python train.py --n_layer=17 --n_experts=64 --experts_per_token=2 --moe_layers=[5, 6, 7, 8, 9, 10, 11, 12, 13, 14, 15, 16] --router_score="softmax" --balance_bias=false --router_bias=true --norm="layernorm" --tie_embeddings="early" --beta1=0.95 --seq_len=384 --train_tokens=407500000
Below are experts of layer 8 (counted from 0) of a mixture-of-experts language model. Rows are named router (the router's row for the expert) and show model dimensions 0-95. Each number is 128 + 24 x the weight over its row's rms, rounded and kept within 0 to 255. Numbers have three digits each.
After each expert's rows: a language model's description of what the expert responds to; "comes before" lists some tokens at least twice as common just after its tokens as in all text. This comes from a sample of Wikipedia text that the model never trained on. Tokens count by the router's weight.

# expert 49
router:082091138080149164113159148111150124102135150108144129113118102133119124118161152134148136144151148168080080106140140152153146145144168142157130091123110110132136111090097128147118100101164082136101114109102172122153128143120135133138135173134139117136191148095159130123082117120112129104
It responds to: Commas, semicolons, colons, dashes, slashes and open brackets after names and venues in tables, references and match reports.
comes before: " ", " (", " M", "born", " W", " A"

# expert 58
router:145096144081155116157134122133136123175134125152119160099110095136137121120107125151122107156142081152080093120141155121117125129108096150111129124098121142143128120082133148099185131151095104148142171112148122184138130134117154152144120104086090139084157099136135131131172114158113084130
It responds to: Words in naming, role and location phrases like known as, named as, was elected, became, is located, established.
comes before: " a", " by", " as", " in", " the", " to"

# expert 31
router:126119130115121117112156109118138097139129142092155097152145093094144128137134123098166131136093108143137145150181123119096129144163160160131143132154112104148175112118110132096127086131171111123174156146128086147112095119115098169114161139149104120110135160160065151120161130135151088111
It responds to: Ordinal suffixes and words such as th, nd, first, second, in phrases like 19th century and 2nd Bundesliga, plus final year digits.
comes before: " century", " |", " place", " round", "0", "th"

# expert 12
router:099111148124155140094172139105147158084154092133150156119106123090122135142159153146097143153145152077098149103174147153134175129132131117125166116101094113143121113092103149130161157129133083095142130165127111132117130131172123103157151141107116136153107135074152132137132145111169139148
It responds to: Opening parentheses, quotes, brackets and math braces after a name or title, starting glosses, dates or translations, e.g. (until, (1965, ^{.
comes before: "1", "2", "born", "S", "C", "T"

# expert 28
router:159106094152098156118122118149166142093076175123117164113095122116136096142133111131140164148119134152132089104095153132092125157128075096159074143123144111116138112138095090129165131139111126142097141130153092142140131105111143102111094157119141118142153074172115105129129145133138154142
It responds to: Content verbs and inflectional endings after a subject or to, in narrative prose, e.g. took, writing, caused, convey-ed.
comes before: " the", " a", " to", " that", " his", " in"

# expert 5
router:165101153126129179124133124108139119072109113132159135087146129158159121118146127101157118073093164152150157138133121116131097139129090126110150087133117157130138141145150094163147123086075110153122088135111159150142117115171114130131139112147147137098066105111154103119130132157111118130
It responds to: A lone space token standing before a number or word, often after the, and, in or a, as in "in 1958", "There were 17", "Roethlisberger threw".
comes before: "1", "2", "3", "4", "e", "en"

# expert 43
router:151143098080121165098152157101189127108143113168122176121107139146118109120098086100094136112165143129147157105114160071136119159132124104135115127107123116160133172147123144100141170138097098168150081106143120116113119119155130113126118144136144133151158107123145135145177110150134139138
It responds to: First piece of common lowercase words after function words, often followed by -ing or -ed, such as surviv, dis, app, collect.
comes before: "ing", "s", "ed", "es", " be", "ion"

# expert 21
router:110087099162165143109084117148133124137132171110115144157156170133143153181121114105096136107106119105141136138086139165151129139172134157103160116159123113086149172162109145112116127121105138115136133168151163112127137113113102126137105106085113118103107144106140115129153086088091118148
It responds to: Full stops and other sentence-final marks, including ". and )., closing sentences in prose before a newline or a new capitalized sentence.
comes before: "\n", " The", " He", " In", " It", "=="

# expert 39
router:107117145088136146103138156168157144116132129105112132096144104138134107094133163153100174107108155133111174152093098132160082136111121172146160164134123140133149100131152152137091121073121156129116103107129094112141128115114144129119164152147071139078134133150121162130106136138125164155
It responds to: Pipes, spaces, slashes and dashes between numbers inside sports statistics and chart tables, as in 17 | 6 | 7 or 21–10.
comes before: " ", "1", "2", "0", "3", "4"

# expert 14
router:152086129133143182085141121119124121106128113133123130109148125105186145131108141158105098145070139145113158169074151138130138099128129140101123102154121188126147094123104135163111122113102185115163106120101101118150120132173138117149141136156119110126095148133146109115105143133112161091
It responds to: Digits, decimal points and spaces inside years, ages and vote figures in infoboxes and election tables, such as 1950, 4.5, age 93.
comes before: "9", "1", "8", "7", "6", "5"

# expert 63
router:110153185090155116142141125107188103135118150135095128121157094121146134131136117175138147147161158090152124132159102123135123124099132124138129110137162119082118101119126126125131100138121090084170094151134132127114103134106094136083102157159120152098056139157134145124123145141124096150
It responds to: Final or inner digits of years and other numbers, such as 198-2 Seoul and 190-0, plus words like century, ago, million.
comes before: " |", "–", ")", ",", ".", "),"

# expert 23
router:165098164156128142186109150133154130104109165095139145108106113139169109126150111136134158173137117141094099109150147143109129150092090130110122101128128119151170151121097094093166119164095101120075142139152123132152088116129158136131125158100105110123153081131120151119141160140144102125
It responds to: Past participles and -ed endings after was, is, were or been in passive clauses, such as used, released, located, launched, opened.
comes before: " by", " in", " to", " on", " the", " as"

# expert 38
router:106107146168096082135091144108138093179098160169084137113118086121144137128142089103191158072145134128159118127113111115114106097113115108134100117144124125158137098124153129142134143140139084144115141103100130131137149172107136148116112155158087122150123142130130103134108119090129142166
It responds to: Final word pieces of surnames and place names, such as -ton, -son, -ville, -ford, -ić, -ova, usually before a comma or bracket.
comes before: ",", " |", " (", "'", " and", " was"

# expert 11
router:153104106086096119100135137115166138141143169176099129137103127157098141140076100109148166126139140114116156162118157148128166147121151101120121114107145138151129153121130108088146130118095099124098098148164133103111109094154167130174139116140156122144108187155141143111144149158119160158
It responds to: Singular abstract or concrete nouns right after the, a or this, such as version, game, documentary, gene, concentration, map.
comes before: "s", " of", ".", ",", " in", " was"

# expert 61
router:174146092090122098143146085152106158089151157127148110122116097161098146146119102145077157177176144129115141151118111157124182102144122134127092112122106163111131147145153137106104086114136095142104146092128128113104139128154146134117142148136110135116126167172144116098116098106142144148
It responds to: Nouns for positions, professions and honours in biographies and sports, such as member, coach, director, Minister, Award, medal.
comes before: " of", "s", " |", " for", "==", " in"

# expert 60
router:097071152143145164098149106136126133130102121119167143111123123132133127155108144104080140119113147119109170146155100163121131118129159122115145089139107122152123120131072145118136118092131092148097102130136146146111133138150169134178136105098083154114145111083066186117135123146142122118
It responds to: Colons, dashes, slashes, semicolons and commas separating parts of list entries, credits and citations, e.g. 2011: Ty, 2016 – Fellow, Exodus 30:34.
comes before: "\n", "1", " The", " \"", " A", "present"

# expert 26
router:155105146106089123117131144153153085106100115109149091112137152144136140137119174149107121135134116107119123117159152095116090115148178149145107162096096067131096140124153127122150106120100166153101097172095110127090128113080149147117143106117127151126100085130144118171134118142140093120
It responds to: Prepositions directly after a verb or noun and before a noun phrase, such as to, with, for, over, near, without.
comes before: " the", " a", " an", " his", " be", " its"

# expert 25
router:106124114104078088130158110145137111099169131104150091138148148093126180117127145177092149139159141117132089125132159096155147149114142133083132110090181165144138127118136155149077105128152122165105126115103119134114128143118093124123155104113133161145105131132164144153140153155122094103
It responds to: Digits and cell pipes inside sports and election tables, especially goal differences after a plus sign, as in +17 and +26.
comes before: " |", "0", ";", "–", ".", ")"

# expert 53
router:114167159172111127115101130104088115088097172118156096129125108137126117108128168154135105113106096085142092119101091132131122095156146174158123094128117117134137124134183105122173107160111173150112115157135123126099140111127152108149146167147150111114164106114102138099095134152134127111
It responds to: Prepositions in, of, at, near, across that link a place, organisation or office to a name, as in "school in Louisville", "governor of Tenedos".
comes before: " the", " a", " New", " his", " its", " London"

# expert 34
router:171142144118171114168102117153127134175176067116087119146119073157119148140128108078129100136121154134135093097149164150119145139143102119116119125135138139085120097162168143137149139096111144120116115142127136108107102129128105111075164129150132135138132137119125104132185124113135137087
It responds to: Field labels and line breaks starting infobox lines after a dash, e.g. Original language, Occupation, Pages, Tracks, Personal.
comes before: ":", "-", "=", " by", "|", "ed"

# expert 7
router:161085138168095140129137170107125093165094162149109176120111157134142149120110119145167149088144133108100123096114150103124128096131123119160124124159148116165132075106149134140104154111154103162117151109137121099120121182122124164124083106147104140102162113131112121121126111136170151158
It responds to: Final pieces of foreign names and words, like Slavic, Italian and Latin endings such as -ović, -enko, -ella, -ensis, -ia.
comes before: " (", ",", " |", "i", " de", " ="

# expert 3
router:120138103095084118138154105145092089144146102140093138148109118149161151151130117135145119145082144141127171119098163106144119134131127088137104131116117140150089149147102152135115175123134143127102094149137146157133136142086121128180095103130070150146100106130166126157116159144131177167
It responds to: Subject pronouns and relatives opening a clause in biographies, such as he, It, who, plus auxiliaries had, has, have.
comes before: " was", " been", " is", " had", " also", " be"

# expert 42
router:131151123182157095137119125103072187136123137117130172100113166143085105146137103129083126180132128144152134108142111119089117111118122099105119141121115100129180116116175121118111147152147140105167169133115159132130137136126158109149100138085138125109112128111140103108159146167102136145
It responds to: Line breaks after article titles, section headings and list items, plus heading marks like ==, ===, =, and See also lines.
comes before: "\n", "-", "The", "==", "|", "==="

# expert 9
router:146129121123104108129092166127119102103065094116148106133135111120126103140121169149089143106153093130147112121123139131120102101118126131155080123104086114118079131171152104096168092144123171110096127164159136173135140141151139119160108127154146144133160111132087109138082144110139147102
It responds to: Prepositions linking a noun or verb to its object, mostly of, for, in, to, with, by, as in goal of, focus for.
comes before: " the", " a", " his", " this", " their", " its"

# expert 29
router:087140119138089119134132098141173107148160152135076105126099094186135131143139087109167125115156168140134141134184110127155132110106143148110101132106104138153155135138164112143140101153141120181124167134111137117124140132136126105105112135147129082163090147091108106110127111089127141162
It responds to: Place names and institution words, often after a comma, in, of or New, such as California, France, London, University, County, Texas.
comes before: ",", ".", " |", "\n", " (", " and"

# expert 56
router:096139146115192151126160117140150112127118081102147116058134120134120166151124113115075096137123125136109113135136129128119140114124170158105145141127176124117104095110131155112108112173155144139095106152090128128135098129115147099099090145134130181146104129113151120152157154101145100159
It responds to: Colons after infobox field labels and unit symbols in coordinates, such as ZIP code:, No. of episodes:, °, ′, v. in case names.
comes before: " ", " |", ":", "″", "N", " \""

# expert 46
router:137107152156154128144111122090116119082146107153151091126166117169127111119139124106095110113108150125148131178097103098130110140099127120108160177126119177109122109137143124121122178135129160126117117125100156143145134094158112125115145166117153131130104152177127089087096081170104131097
It responds to: The bare space token in wiki tables, empty cells and before numbers, and indented lines after football match scores.
comes before: "1", "2", " |", "3", "4", "5"

# expert 37
router:109142126143128126122155102162153080133150103116113124163139107185094100138109110161092120151179130112090148146132103145130175116122158104101120150091152080114142091108153164155107131117153138150104149085139084161161093162138137141104120170127113122114113115144137119136104125151140125116
It responds to: Scores in football match listings like 2 - 2, and nation codes and positions in sports tables, such as GBR, ESP, MF, †.
comes before: " |", ";", ")", ":", " \"", "–"

# expert 45
router:114090101119099147151109134175122113126145093095136121127130116124167097127113147078185151162132152143122143106123148144127119152162140128183105151153102136097102134073150123101126145146156145105166158104123138142099162138093089131118160125145115157143143135115105104159102157139135086107
It responds to: Temporal prepositions and clause openers starting sentences or phrases, such as until, After, Before, since, In, However, plus months like December.
comes before: " ", " the", ",", " his", "ing", " this"

# expert 15
router:160122125086102158107127136140131139092158145115116132141160111120097141148116093114097114159173133165154127168140125159157110168111100113162162131099119149130085137114150191128106111094091120116100130133122133133104175108142146140127094089148108127116174149141136101146120155088142093117
It responds to: Nouns and particles after an article or verb, often followed by of or to, such as out of, rest of, part, back.
comes before: " of", " to", ".", " in", ",", " and"

# expert 13
router:106071128101131110114120136099147144145100102141163127110162113143116093159113085127171137088162114141144151090131135141145124076169117103142135151101151125139169147149108130164150090149122138100154111097130102104123127111162101089152106087149115118129155161130143120120149170151106146157
It responds to: Plural s and possessive s after apostrophes, plus suffixes like -ism and -ation and nouns such as life, opera, wife.
comes before: ",", ".", " and", " in", " of", " were"

# expert 47
router:131118105109115142118124079092108119130136097121086118120169126155173131132094169170094134124084074128151106177151159156103115150121153103136133136104100121157110109112144113138150128131146167118140129160120124121127103129112095155110163146162137157142162170118101148128118098130084160101
It responds to: Single digits inside four-digit years, especially the second or third digit after 2 or 1, as in 2019, 1977, 1888.
comes before: "0", "1", "2", "9", "8", "7"

# expert 16
router:152118144143156146118162108114155096153142096137101117131129106161166135160142123077161110137149147147104110165101152151145108115096132135129124114166079146145129091092159141114146132084121126124090097149090106139081116126099121102112140104141097160114158172141104130128130174124104162147
It responds to: Field names before a colon in infobox lists such as Company type, Coordinates, Melting point; also regnal numerals (Catherine II) and was/is.
comes before: ":", "-", " of", " ago", " active", " also"

# expert 52
router:163126160147111103103104103156105123115114124082136104098128094090193115149120091123139172156120143105152148119145150136124123170126181089137160137077114130099101104168118168130155089126159124132101121117103098124136145120117126123100129146098118123145147157159132095134144134106124144169
It responds to: Final word pieces and unit or stat words in sports and technical text, e.g. Fla-sh, Fre-sh, metres, yards, Goals, plural s.
comes before: " |", "ing", "\"", ")", " (", " and"

# expert 55
router:125124154135108110131117124166085116135132101117121113114173151114163135097084138167139137106082151141160057120116162132109159139098140157107171112111146150131154130103105133119119160095138131108167167145108134116075154148098137168137111162106157160130126123089132100148129109130133116116
It responds to: Middle syllables of South Asian and other foreign names and accented letters like ü, ö, ā, plus digits inside long numbers.
comes before: "0", "t", "9", "k", "n", "d"